Experts of a small language model: 851M tokens.
Below are experts of layer 2 (counted from 0) of a mixture-of-experts language model. Rows are named router (the router's row for the expert), gate (a neuron's input weights, with its number), up (a neuron's input weights, with its number), down (a neuron's output weights, with its number) and show model dimensions 0-255. Each number is 500 + 25 x the weight over its row's rms, rounded and kept within 0 to 999. Numbers have three digits each.
Before each expert's rows: a language model's description of what the expert responds to. This comes from a sample of Wikipedia text that the model never trained on.

# expert 0
Word-final inflectional suffixes
router:475493509477494542512473534521543500515525483479500518494489512503469494545493495517487444465523546454484489532497518496515490505507513507494458536510517520476473489468537480472514481477503519490466502481527487495506495466569494483536477497512562483501470483542523534499503515482526495532431468447483474506513517505510496515491490507453513525516454512491461513533511471489503492483485518495562529543527466504502491488490475517511534453482469480531477511498504523495513492446504497512475514507444478509529523489474499504520481503521560543485462482538512554484476480479497533521492528537495493497441516470502548482510533496542445564519501489479467528487515513493496492506479479500472477519496464488506541498494483497497459490521478475474494486522470470525490512538489499
gate1:515502511500483484529487536528514456544538487488499539480495488520486499473506524496486476480459518500492478497500475462537493517441501512481505499501516513479490511522504494472475480469505496513467524456489511501478524477485488489514491504496452468510541521485524493458460508491500523510485531469431489477516493440494520535518478486511476463492525505498505528476512521498552508476495517506490504549489472468474473517482471506523527504445549551459479493493503544520558490514534496502499540542483485521515524474462508519500505526462535517542489481473511527508487487479541473517524465463514509535483463509576476497510494545554484538534468525482503500493521538467504469512477470540518484547476463531497513503491501513473499482500550479505496488503511472515508507560494522
up1:510528482513514529503483485455474480510524537514517478538478441513495500519469545476501510486506558491494462444515484476453499527475526454520528491491470516496526487465499493505492522483473508492485517478520520478457495525513508534477507494492467511475522471476589525522481447500478505492516518510496555483501513504481504494513521511480491541536463504514469519478487522480528486484535476525514477509489493538487466505469471515485479515509462484485475474476502545565537515494513484542506493516508508520505452541498512499496509481524471514528498523509551475514482524466525499474486537473524506506475504503530504523504544514479535532470480548505501494517506506530488514462439525512509534523515511506502495486513505470464568505506530477431488505506514469508516463540479530
down1:562463515524501479494535474508503499479491531501497513514495489475543477527464510493522515478505516525479491498516533521515506529485500502505517465483432507470505488491503495494533536481498532485482450518492511512521515488545511542472490511493451539497500539521533525480461483488484505514527486489537479448516500498492448464499504523478488541516486540431461487496480446507510496507486498494524501498494493545445542522521501510514489463505496475438537498417481501539513505519541507532525510507496492482500483530498500489488472524548496499451507529471549522521493565503488506537478506457503523520518493505501533544515474537486483493537467510512541487483476457475488474492528473475511458532473480527508536494473537501502473493518478506482506512472479515494501469473482494
gate2:482488484531473483503511515516541468486490475479524519503499492513468505504511555514450505499464478472454519473525584505532465487482510533519527502522477498522508500518538538453507545466509493491485467507475466537496497454532510483479488491522499492506505495506495462501461555517501478483472477496525480524510459474508481480444452513453516447506521499456451507487498480509475532504512501517498499495491508482481522508479518499467494488479525493457497513478510473470432510550458493506511518501514516518523483478517446531495503491527505466474484508448487533497508478490507518496502449557512491521495506580508516524501511539515490503497498522495464518461529478463467505503478489495517465479506476527493547504505504479565494465472502537524485481474494463490499522498501513
up2:437522488529511498493519498450517515484539525488490481473484490566479514506518498504507543509502470516488476466525472505467541468502522524496479487531509511484452522518478515499475496494524488529474496430484521532515530474541480535500560515517451575522538504484472504487479494530522514487488509493482514497509517492527485517507458509490486535483538521541457473451485486553550497476510488502495559463466498519517509525504473446505509472533492510453472503490509475516495515528470526455537504499493514460471493543542520496499527494510469509516455463481501496504512462519517521508488503461498514507486510529503505472486555495518532474502481510504496508488503509496541525519544504517497534479483490445515491503496509504474440492506525557486527517501494468518492477473496501
down2:496521520522507514530488503486533500499515529469512534483525507490544515490487488490517500522467499524481511500526505481468502504463499484542552524492511490481518478542533446478497564410486503494517496523503457498476439505492513492467499492465485504545510506485554492514513485486486499479477484482520488475512487507506510535437496487511516526516508475488481553525471503503515525494503528480450531475498462470532533520478487524473482523477479502470504516508473533524511467466454546556495507448522426463542453496574482525503488503522497515501504480504480521473539525507511534506510518503462514498501466484520501512502511508528488492513535474488440493468500491519507513510456528496477494484525486518500490492474476471511472458474498525461447503508466527498504506486526495
gate3:485508518513451504520500542488539507504528495510513494520470458493516503531496491524468519549477460469499534508509493492526510529496525494480521482493487477523507505544513510437514499485481493455518494483488502487516501551510476531513465491509481525506505486502464476534490499513514512467483489517495499481510524511497569480518485516469486490485500480568463500489535475495543500513556502490516481466516492478460524541548479459494529539544478491532463507493494450525517495527472505499517491494487483487485463513539458519494506556501494551511524511504533501508515460449472509497470517531469508480471490467513532513518491508508500533474531502502459474478531514499495520500469480479475474476465472577473511512507488576542489493486504488481438505471477505491517495567494511
up3:487500510473483527468530536523477551475536513470458495494499550511460470460561492485513491508506497499495460519543521526501477502558526511516500502480446475520517538504515525457457510449532523507468500511486498537522483514451539507467495480527467469502530505496547482531533518518497492493453531493495488449512460508493510453481501511487471513476491526517479522502487543477506498504529508550512526470488488493541517517484531506468495461522533480513470523476494525580550506504521487490480492474497502466552548493514515494500461470484487503473479489553543454489505487491465492525468483498535511518516504498483510515496506485487488503511512507536487475504518487507509510475554522501499466465528515492508479551514483519489529520535534525502489515489512515523488517452482519
down3:512543477473521522511523517456499513526475488489482507534497526495523479514529532524505444471481506480508494493482518473496533520473518494494531476463538460482464529534557534476525492524447505499548506491512498457487482510464493495521503516492524502482492475531499459505479536546520472526517530497540494534497471516454456497519478507534510502483472477492508474446478500502487502487493484486469527486482523513477500475489413477531491513500467478542500454505506502484522488486522501500511495526471488527454535469500474499449492515534503467472491492534506505501481422505534454485515539511515484498485518453504503490482505476510531510498478474560489485551516497491539455514486464532484481523478506508500511522515554491496473483470533508527539483474504493505500478533492454
gate4:466461487495468582517517507502465529469491481527469538508479457487478484490550509539467506509458503493535523453527521470554499528540512502496449509531470527456472493508496467465507495477496500514488473471524516483444522489498500511504503497494481527536514476520486520556495473511531532528458503482505485453528526462506501470501519497511499461488506477479471500484520422479485499481479511479483520487558488477495504505508501492485497511486448498528491523502496505492489453507482501483497474494522507472519532472509514494494473496488504497475512534507504514465534459469484528554506520487509524505503494495514472538507513510463471548430481491520492478515458506537484447537485504506505490504454437527515524503522504512532499488511519524466494507470536496511513451529499513
up4:437513505494478526516471498468550482463499507477486499548524512497503483488478495489505517529510557478501454491448479523513481518471483526526516458510467445447459501493490525511471517521539471468494506486491487489544540533481509521506472482466506484486524491515499501523469519495467523492530518542483521486477537449509469487512492499525503523495454504480468513493522526500492488516499518537497504485499488440512484460490510478504490533529522520512493500516496505497480504495529502508518535494517504494504426493564550523485507491488501512522465506520498491535520509501526553481541528493507526474466460502520550517511486554478470487495474433481537507524501498531502502503490523489493470520502493469487537485446512514518485487460511442514439502496471501458499488509536539
down4:498497526535503534498505442518523472516480454517527513516493511497501474532482485464489523478510482501472520511505531521471480509502521466523499514528510501534522522513503525520535483488475532495512507513497471546509539482516509499490558528519530532511513523493484535535511466488477495516497547493454491453478453488489471472467502454561517467519505466488510510517483488553493470451503513476513493504506478488514511498493495526517488490455461477498534484488491514501487550500513486473538507510479470481484526519472489535466513557488481499473512454489499515530532526469526450530477477497542486544486539482549507505479513515519580474541515487469510500475520502492485464469487523516506473432542490483497500503551500495458519505497499513476486541517501534524547471523492524
gate5:480536492487502514440534481530522470518507515462490512505527489521464507519500534513453532485455536493508488510507530494504499520492485445511494488485500472524545506489487490515493473479535512504459503443506511495438521529510482462531503520485493495495509481492529488493496479476512480513486493478561464500496503460491482479555524504527488491510475482516507522481509530458530492482526508507506490499477474481487549516484501499502504524503498483493474525511551465549518473507477487494506431489507524499460460500473441447510504526499498510512467515483512493477472485463553502460485526516501488447475466527479473485481463472493444491514527512526542476508452556534489493495526514495427505493483526492491462510485461498499516467535478515527538466474462502535490476513487477
up5:537534486466460504488537503507524517508486529514495495496504513502445558490496551530470469496486538514506487516541550500485565504508491499506520534540564532498534497509489479523464506523504510471512503470467481506510490486518466522451500525524492512512486482501496485530494493486520535521486466466525534461486500568493492485503531485514478499495495468467493517525522473465533480506468511476507498528508480497471542485528461476463487458486512472488542469511512511518446501502484491523524464473523497481479468503516539549501505533544497506475517514502509532496538482464504486509516506480494488504492474478524473467481453498552501477500510549492506465532503525482541531495486467509471501537513444516518502532507485517500469476519488513490566479497518460502562499536473504
down5:519474483500514486463492525537508496487450530480446506514529494483522471493529515517514530521537474502511541476518483478530502505524491449486508498501488518455482475508493520529515499493542506487429420495479484506474508458492452517470519523489522504502506527484509513479518564485471444525490488540505524498501501496570464509504469539509534445490496522479482494491533509498490480478493493473520503487540508500545510475497470514527487489529491539476543542493527524503479500529484481507520528502464541504512532462471517480516474539538449528519486531477486509504508531521489481468482475517512508498496480483490541494471497476477523495487482528480502468508483489498476508493525469480566507513540508517471514547537539517513456503541481485539556503507525475488505508526501482

# expert 10
Word endings, nationality words
router:504470513475502547529486515506572526491526472468500496461479519511450505505513506536505436471530549486501511516470530475533481497481528518493459523537500514510478500473533481468532483474481529473481524490536468516503506503539474469505484508513538507503480478511527521483475514456519480538449507480483485469510519462489490503458522507483531511512490513488447520511507457514500476474510477490543505506524499497501500489479464539537543465494519487485494497517515524479501489481515501506480492565433461493516479476468518507545471505517546527489471482509513510477489476495496537531502517528475484509481506475481491460519536475556486531501486512474475563444498508487519487484472465485474470532465487496516556494490460525502479506520492474497505457525467458524513509508495496
gate1:513479514459513509463505510490515522507486490454536470452470500515522524548511514538500483496482495487505477494498451468506458527470503479519484493515517474510512518480503503487478527497493528490488502484459430482500508470507452514484533516506521494485489514502564500493526488473495528508470490479524470443476494431483526487498477456529506520467501541494468497521515472481561479456505470476458504465470498466508561480476479531477504496555524519492521486493542483511454496529514481495523512503516486502506461524477518554588472492489520492493500530493501470502461511501530528505498489553500485471523505552514465507444512479504551530510495513516466493470487501555487464465486513524502504488527495500502501449521489537520528513501488509527490492499495489512520493504519512
up1:521472501475513524494517505486528463531498507521511506505511498509503524550549506520486507491519472514491493468477455491501492493527480517506524465550505531486487536489484535532504497481522541483494486491462450469498500510489507495473506507490526464522461525498517451473492500460522534468488528461433468473492512499523517492496448486485488493484460501489471503462521475534445504471487501564506478547518488522490521484478462492484507516485540428463520471519515485480524492482499501508502511497482480491473492481487493498499490472491510505530474463541514534482523478506475493477430527589481506504521488488503513487485542499521501519453512525515527471505469480505479505531495526518504483457486473513501458512573482537538525530481473546533499507466459479502508521492517492
down1:497536481504471500481476510518471493526488484477520533497464515534535510537459474531506535503501504508499502488509566526466451525487501541513501451446500476462529501503483488526515501498538487509493503514533512507533563529494516490514516444504429531504501492521527506492520491507498547522526468493505534455485546463543514544500461534533534523478529484491497533452499464524502500536513523509511500487536475518501493481508492463514507533507493479470500463452471482505473503543523496496469502526512481516501493514512518498494490529531501518477457503487509527465521501545501467550547488468483524523503564531531521485514475506530452493464505476527524467497486465490506495500531498466525491490500508506521447501455472495525493514472497533483521524458515489504543495494499515
gate2:492475528505486487493489551534530526464486521518491502467509480475499490493555532513463466506475516451482525501510481521502507523463537511549498512497559505487485476487505495506498539512525509485505467495506508514504518500513510498459483508517509458529437486491517514455527488481519501486464487522546567473504469437504501531499527452540481496520507516503476489516517504507459502524537486540492514535512525512477524512516542510501521471499489527494504506475477499487489493504492502498479536477508513514505468505542546518528479501499510501494461544445503507507485500477493516479482479515504551493503489501518531510484491513512530519503514482497507521438504460543598483519483473475496429488492492490511460491498498521482510471481489444466501525468469478520552470532523448
up2:472551537497497431456476510517485530508488507501487534457483480537570449519507483528487522520490405494523507514485531495459506484570486453483491524504494520495537520511483496483501483459509491526482522516508518513537487517536444558520475497514501537550483483522461526504518489499466510497491513465526469531492535532500536500473495540497492496518496569477488531465460519483475499522482507494512553463468483511541491526517464506483499535471485504551494488515518469528507491490521480498522465467515505541455517491464481478496508508516536477491513509561499491537483485503526516482499489507514504508520524491502460479494497476510494470480528486498511481501511509534496503499512476510503502501498501477487487507497502524554541507500450518552496486490481508503472512516515492
down2:491496533486503482532477536535478530529490510431509471499478495465486436525531490506509522512490475527487466526491469478467525510530522476516490539470503476510507540462550492473485548522522508470504523497505481486472515481510540488500520494472496479522500489520501516481463503525494468454510511484525526495542477553504463549498485451512500508500524519523477487505498467536538539476503492500486543509506466513500523423555459495503498479497499452462530507478465512497507510473531504497511525505489461486502476535486475477533483516495487524496494484535459479489506512481466515482516510488497478492511550495554505493492552515515530490481496480496465522490467499494469472489493513463561475461506510501500471468478500538473505527492516515484513532449514527544450493515510551
gate3:527493508501479550485524514506535482450530486503508504480486540454478533466469492496559499527544526506535511541503469521521493464457494495516515504517467505540494519482520518503505472519498519541521484521529506479482502558515505483486504498487500486501487482497536526528491488464475508506519533465517502433441494497516485501526489509470520514511502469495468492493509480532523535481481495520512482463490509497520500511501471506503519499502459518544485465471527505523537462497562522565462527511482494505526492522448521514497464448500519468542500504504525462503528500454509489469509496514509525508506479493546498524507534522493482522467540499495458498541504472480545478494463549521503504428512511490545460499521483504499507491512568526493532511480505496540519471523488523
up3:493504478522455448526522466478500461489465477512520482529498446479542527450527503481507510500512529478511509508529510468498521549532476510478507527538551492521521524483505452525494540553496482512472470498507466498523487472538514481491498451498515482492493470474463489519520467473510547498523482497513526530508467551460493494497461499483510472504497499545513487496506488515513484513471463542489490483514469498486464439491482512523521496530505466453484489517486478502465531514465481472507468551503521489510509509500455470498459534497507479524487480482527482498521451445500472492482504506508489477531479525478522489494503481547526507479491502492476499509551505500541527459475490536476495506498493521518516503482549496463491512509554545469477479462526497543500476544539472
down3:528488473496518487484496517525532496510555517471469545496445498500513461478516469464510497475515500469489514529524500500492484537470477485448477480476553506514523459496518496469498477516540456464513532543495487476478486455529507516490468509505519520511485476496493465567480508518491491501489507499516522552518529446488498496488479485503513485490506501483519521557497524488486464516496513502492460475513482487540484460490501538519493493513470496473552515528496531541497543488514509476460505499519495468507436520571534472481526526508484501495477499489533509486474475513509425501478516498511492478523547475469517539527569490520498522493475465458482496476502517527529481538505465475459525464486529463482481501516495505548511513489495488486490490471502480490535527476508488
gate4:521501465487521518516515461463514506484536533483480495518507456504489495509475487500512452470509499494515434549468512515452476483487509531487537445542503555517456498496501507488530499467511535552509502485529502470560514512500498515500488497472487526552499528482492517516506503501511511524512534530422532521495496514493511548491497458534500496471495503478479474537506514516496486495458462490471495518486527521535520553455470510483510535499538498514484521505493500523523517483555562481492465502507492465501533481443506457514528462497526523474538494522510539523496478456522481519529522493534478487511497498486495459519539478496493501497460473463503498518529511517484459519551486520475500500488510526474529535518505492464462515492479513508489492516511532530488523491455505
up4:524499516515484496503517510504477479491490478512522471542497531470513467519499493486487513528479514457521512450504518522521503503505468478494525513482543504541502471528492518481477532534493506460484495530552511509499498493494495514523508528518492515516507523552477551502512518491482490483504495522513540470511536450532453464496504525498504502521493508522484506467501520506493465514504521511417544455514523497461471505505515542520539531502518483491496496485546504434443473526464482548492499447522492516547477509540494540516499522491482511507499488498521448480490504489487518488520466512531522504494485569490489507484510501512473473472478510537478484529528501492441516496529474516499514553500529496503473445477495511543505505465471525510530516476539505450564507542516502
down4:515507530508521473473463484479487512499470488482519484478485482476494500472520498500530451475506486461462519560497491495503444489508525482495524476472517490473555482508489504523510528489462493489526532494541505456550516496514515509492493474511498549524526525541528470511496513527511502570442542494487513470495510497480483486519499480508504535488485509467554490488485499509532515528501452516484509551480502493460516564515477488488455456474453520497492502511484469498495507503501494510515475501517495486473492482485489513523507536526482532521475515537498511482493436578462471513517513508518491524441546522502526468486493469550530486505530459454540484482510509496523490474480493467484519524473523464484528480518480501501546489490509487517528478455520492503540468535507489
gate5:527508510450459492491528496515531486521450534475497470488488496476477537498503495512486452499510490482540502524451454457489502520475487506514486539501513565461496512483462507525483483502493523533485479472512500523483445524477497508479504487499533491489468491508494453510489506462551506449494474503493535458524522522472459519502541484527506490470523513461509510492505499510512525523493493495531536505493465482523541491483484513523517527515517493523528522507485499482502477533475517515504509504507461505536539494493526502489486515504530488523499469468500504507519509500450503476475498493537482487465491514481511482516471440523513532497502491492501531517530519455474523528559485522485490503506484509516510424531424473560502494517484455553434441511493524494532466493481507
up5:505551502510543519526498518469462482460495465522463514503495467517522458500509486495513465514474481448515469505495505490487499498464526509514528523527506504476506518451482523500527498480530515468502489506491498499525499534493531518471503488494501493464526493469486553522492519520509471483537534499543484494473507498489526503473483487493521501477484534503454533497519538484457505495451520462568501509492523523458514458535483515468507531507492530454538481525487464482503470510488512471506498483507467449489463467448478492543489518485533496542500500512470471496487476492473465470489499521480529520468522483469493533533507494456527535496509491506458496498531498534521510467533497559478535470501525513447497534514482547485554515497447471514517479455458534520486523495482494
down5:525493526510513518478504524536472505527461484512472534478539483493436516473511510489549543495501507496515535513490473503466496527499463499519500529481497506465473512487504490454480535544508522551536495477510528502540463496482497512535424494474461489499514478540500483507521539481460484526530486500481503457487511456471451479521491488505536534509501507458486520490513504531462476480503475497456484496521507516479491481447496490471458492483547511520477488508507506513484501519531483516486501505525531516531499462534534496507501529561503520510489498506556507489487517480545491495516529508493554521488515506456485519506496457546498473498516491526468475488486458515482492526491488498530517498517444476515487509454516462523513503500528559468507529456512530445484539485497475

# expert 6
Mid-word pieces, relative pronouns
router:473468524512473538535461509489541533521517486499531516483452515501473509551501482545497451484543545468486490545494510497519488466499542493497477507509498511496488510461526471476492466459504511487472505458515487503489480451537479475511495528531537464501481463495533543482493515458522456523448495470492468486519509491505502527517496515476490542535476550512472529513501471482504502503492525502517520523533455488499515503508460513525516501516483515504468527514529543496537482478521507531463513516436462504503518470495499526552483516503531512471509482515528529476480495459534529496505513532487480450445540455491513485494519493524461541494511517494494505491505519507524479483495485472483465498493488466525529492511471538535474499537508471501476470540491514565504509536501525
gate2:502494487531513487488462471498528505529476495478493502505496489459479553498540487539489515502514514484483520528503512499469482466457486469485522496508502540505501515513495451463473501507517498483512552515479460581500499508510493514486501456532513497539493470506449510520559506514493497488445503527493545468533544496521485484502539508530494494530460502527526498526476489483462527493510503497532555483486488508510509508490466519505523484491486429490515527525443507501483470543546512472516483512493538469449495469526543511511439537518494509500499527484505498516492478540468490472517522485514495481491524510537527474551493487525546500521506484471484491501517500474529513464489507512510452528470491465513522470495517516456478460528498523507474497496494515558530473530521543
up2:506500467519490456495509489489533531478504497514502503519511489518504517491520534480524511526514482488470521456537494494485514505499460476525496484467476503492541511485496535487483514512472530484544491507504515544498472527482516519514512449497518470501470522517533507521502505513480495507473476517485550545498515507490464539518519466504451528491534435476531506463515517471515511525486512519488522486492472530488494484539460488498542494519474489491513556518458509506436438496545469489485475466500513531461472472527481537504468535524559464496487517481508488469526515498444484470492537499510493462491478494526526493536467496529527574506530481526483492509520477492512512495543517530558494502513479456443503530500496543501469487501485517509458492535515531471535510500503519
down2:481501508513511472462537499471548473524471559527498501489488489518507520488497496527501509541506494502527485499523499482519515482452504459522493481508455489480501518536494469487455487512526565501445546455511498526523489560451479537494536505572457454521493508530458531530480517504479472502502479491466485513461541546500489487550508494488479461507438496499508462495491482473476522507497494494531444470537508513500519496514500503529478515514527495504518511483501461547482497505500469520520484481490482500490458502465460475475518483455497507489517516496513513499514474475532521470503467504478483472500513497521535530537517494526518486497516537483501526494511467512494526483472528450474489491497484517515485495446550514514494514479486506479504499491491454435448508524469507
gate3:487491492475482527467511447534540469499494493507479500523483531470520497524511527547480507486492470516513493507463478478497472467464523475515478475472503475531475466500568496506465460460487497514500490457475464482496524434496514505482527493521522481495508511486513486448471475506479489536475480492509466478511476488518504525503509472510506452519489514527499512470513481523527542440455515506518499500500466441517524502516520487493504532524503468482514501526533494541496514427526513489517537492505494549475542515515528493491507487488490480499444479497482490515534475484504550521540487548507545447518520475511507499497464506526484525487521510479500463486520505463488511510515479523522455517499509525550493494500484515528554492469513504477555500499495487508475536489576481
up3:496553486522517446504503510507536477524516539495523491484497484513507514518495535509518533483490472476496550532513496473519485544491489464463532532441537475491504474509490521477548522495515537488500471476467563457497530487513463536514473503495499529486510480492514468502494525460528470499513503466495489495449488455502492509487515536488549546483526493501471525495446558519537487497548498536492507481526494502528500517463470473501529442504485540525525491460513528499434435551498524450522528524514523542489539502494492501477467536483510503527490523503503491496487503469490478502488523537506492541483495536474454517479538510502499485486474532493489525507509479493491461529524490497506534492467507448512510504495497503535498505466509492534486526523486472501485513506501484
down3:530544519482491510509499483497511512465525472450508474466511505523491539499507530483478431500512447495484503533510525480481492494558507502513490436490503497507491467552507484508464513476525508482459482477497482462536576493484488485524475495506529469584533529495475506465465505520509490467465529497484485519538521506527495488519500487550507481476514481462518477461537522521459512488523459453499480498502478519501518460516490492516501521490518477451490513518476505494478532502557462504513500515485524506470496514503502470506520479489482470500499481505506493437491473485492512544489509514523537510526545466534462498504490553502484475536516495524455488484493480460496527492494505494529519506468483466466504503541506493471494482413503508493505509506496489517530502511473476
gate4:515501471501474522516493489479488502483508486486479500478488456513504497534530545517522496499518497477483556534502465463476524491540521458487485495568508492493527498453486512499535513517505476491508485477466502489519524468505429461470534506522491501497496508522541483499474523413488497505513514501504500501481511458476507499519504485549464531480538540506487518482451479504507492527480528520493470474479524512557512529476502478463522518516516506522522516481530539545497501448477542527476527483494455515520462501469486512514503496487524492437485487489491500504526510484510487513538508527482533489475501501462484497499511510509503478480463545480498487523488494501532483453458478524556492528470459495511509557506506517518491494515536478474473484524501452507512559558524529
up4:480475486485460471493528518542491531482506519481511499519530547521510476493501516515521467494490516515476449534473508531482503527503481482502494461514530501499468504482495485469500464478495496441501479509510517523481497576505467474523535533516488504543506546529496516493484450489515462494480518546501536496474521466492486460483505470477550508516508525519562498436507508476548507480496512556526459527509501502505478484560506507454492543516458523491486474513528501531453514511504500496494506477510479524510479493492486496525481459509505555513522472477468463501471540511514473493548548508491512510493464486480518495512474491538491478518456468518498532468494481510535495538505504468478486510526531476510500506535493520507518536492489454534451491477487488492489529558494526
down4:509473490514471557480495543496542507456545486469485498545496507486512518502536509485513507515478516486509485453487494526513463519481477470540499483481498542518496510494525474517527495515504539494476457485485513495477508503531519467511501450484512512478504470511522494498468533524497483545503501505463468525486508564528475535488507539501497481529496464507522510503484491520522503513463520527495536478493425515496468531481485505558505489472502451508537525521508498514486459532524445491529547542499545473442482498526537478512515508479479491486472509480531469525494503467470526478472505471532490513493531508511488510456479505468484509469491505579468468441509487481484504490519442507496483499480467511518502493504476509529521488488498545483519517516497472537455461525521493
gate5:461491503549501508508491503492518483484492547505461478546530486481519427498508470504491505477517521455517485467510563521511511493453459489512485482495507473483511540532480474520531541481484483516460496455504525510486488499539551506477515462469472507488489508497474514529482460487489479524517481502494519449493514535519484479490575502482435477498503503540489526494507486498526509520531459475534503536572525489486524458497486484485507538498506478501489530513503508483487535513495488485489448516513510472477492522513495515501494451525460506482511528502505474477483470487487475456476504526527494518457473509492545507522522509493479522518519517496480508509496489500513489507503458463427524499503495447493465521550445512525512501520464490512520511480483500523486492444488458
up5:495486503495497498516507499509468507507518490515482523516495488504465536498518504494530491510486479491552503556540481490489503516514497530528476543528529505493469469505483491490547498520486495531521524516493515510514520504475525532504516544533471516490526502495430519517525528532492531482503487491473499589479502528510521509485485472494497466485518504462492536495516502479527434535490508478482488487488492438494511525506531464477490493553497527530446483540495517521520504477493478507512496448512494493523545477524476532493506507530496546496486500478513476533512546496472467490517502540492512518530529510486510453465475520526479495498481461512496455515524525513530512494514466509512461508498515470494494400513482539462473458458523454512517532471529492478512461489470544
down5:525499493520497505540500486499517529497470462487521503486522516492503536487546489498486512486476529504505539477523485501504491482506526475477512505551500501506519552528497505522497448492486471505501516501506533496487565482503451487523499477497504536515431511480541532495523465477521474517511467476452474516461508541497452513518500500520529497508439476519462493501510509514513496497530488570466447505547516547509523454474508542538478494477481520515527481475500521512502500498529501500552505469489448460504476489514534459495506479513505476496533496490526463515494546524483564545520523490503517490434493475498527515509513506496483498470494479464471454511464457502464505518521510509496484499486461536517504536530451488489531521515507528492479480517461508513527516531476476
gate6:503541496529521503521496497507506471486485479477449465508482474437516529531466503501461498540463506481474515485516531540488517516502526512442526511486499495538495454497505482551503553479482481507486504467503498510508531489508500524467464530528501503495512503488510531511488497511491520478476526510552515497510495506547490515494468491489467494517475504497483473493509500495537503497519496467499503512467483497513528544528509484460512521495395518511446521485502487501476511501495477481489475496487479507480497501454485411509478502524454479535486534536551513505487525501460533522455497514577496492466495496519470498528501511483484505479469514543506497507505485507495558486504493497497508545478472495469500461519462519490539496499522477489463486451485489504547466512554480
up6:475543510453505535489525524555513510463538506493528522486473527537491548526519513498532495487498448495498502524512462487503505457525469533552504496503542518521463526439486481509504494492513492493482477492491502581485542514491509558524514518452499495505502515519473474509492479491541475495521504517500463504493482505483475521480510510514511513518537538533508493503501498597511497504457480498468505465491516510500473503505527533441493471520484562488487503520522469445499477481528523533505500526516475506471520502492566474499536485514472531498514460486497486469502502483535469515531490480461514508509514449498485505525541477515500486497487466515537479454492506466568524506517470508541496502481499507512456504481477499493463522495509515503493483504490494469508489522477504
down6:482486530491492521507453486516503430527463473502512494537470515481504553486500530524499468546501465485464475463488506531476527489509529485506489479513500490489485502449486475527493500499543531525498471507513503458531517469551508512492478494523445522543496529534477535458505489485501478508475586556515465470543477509505523501496527531537494543505540530456502503498491517518496510491488502478520525497528521503484537509485482513495508480519478464399492471489507501555473536505517520534495518457529489470493488492530496474519504528516467496504505538484491521462513508481532490527502493541512494513490536501529492448536508506495461512503524500522511452506499496505526544522475540492516514528510503507476494497541468498499522477508493507507520518455468497508516498492492543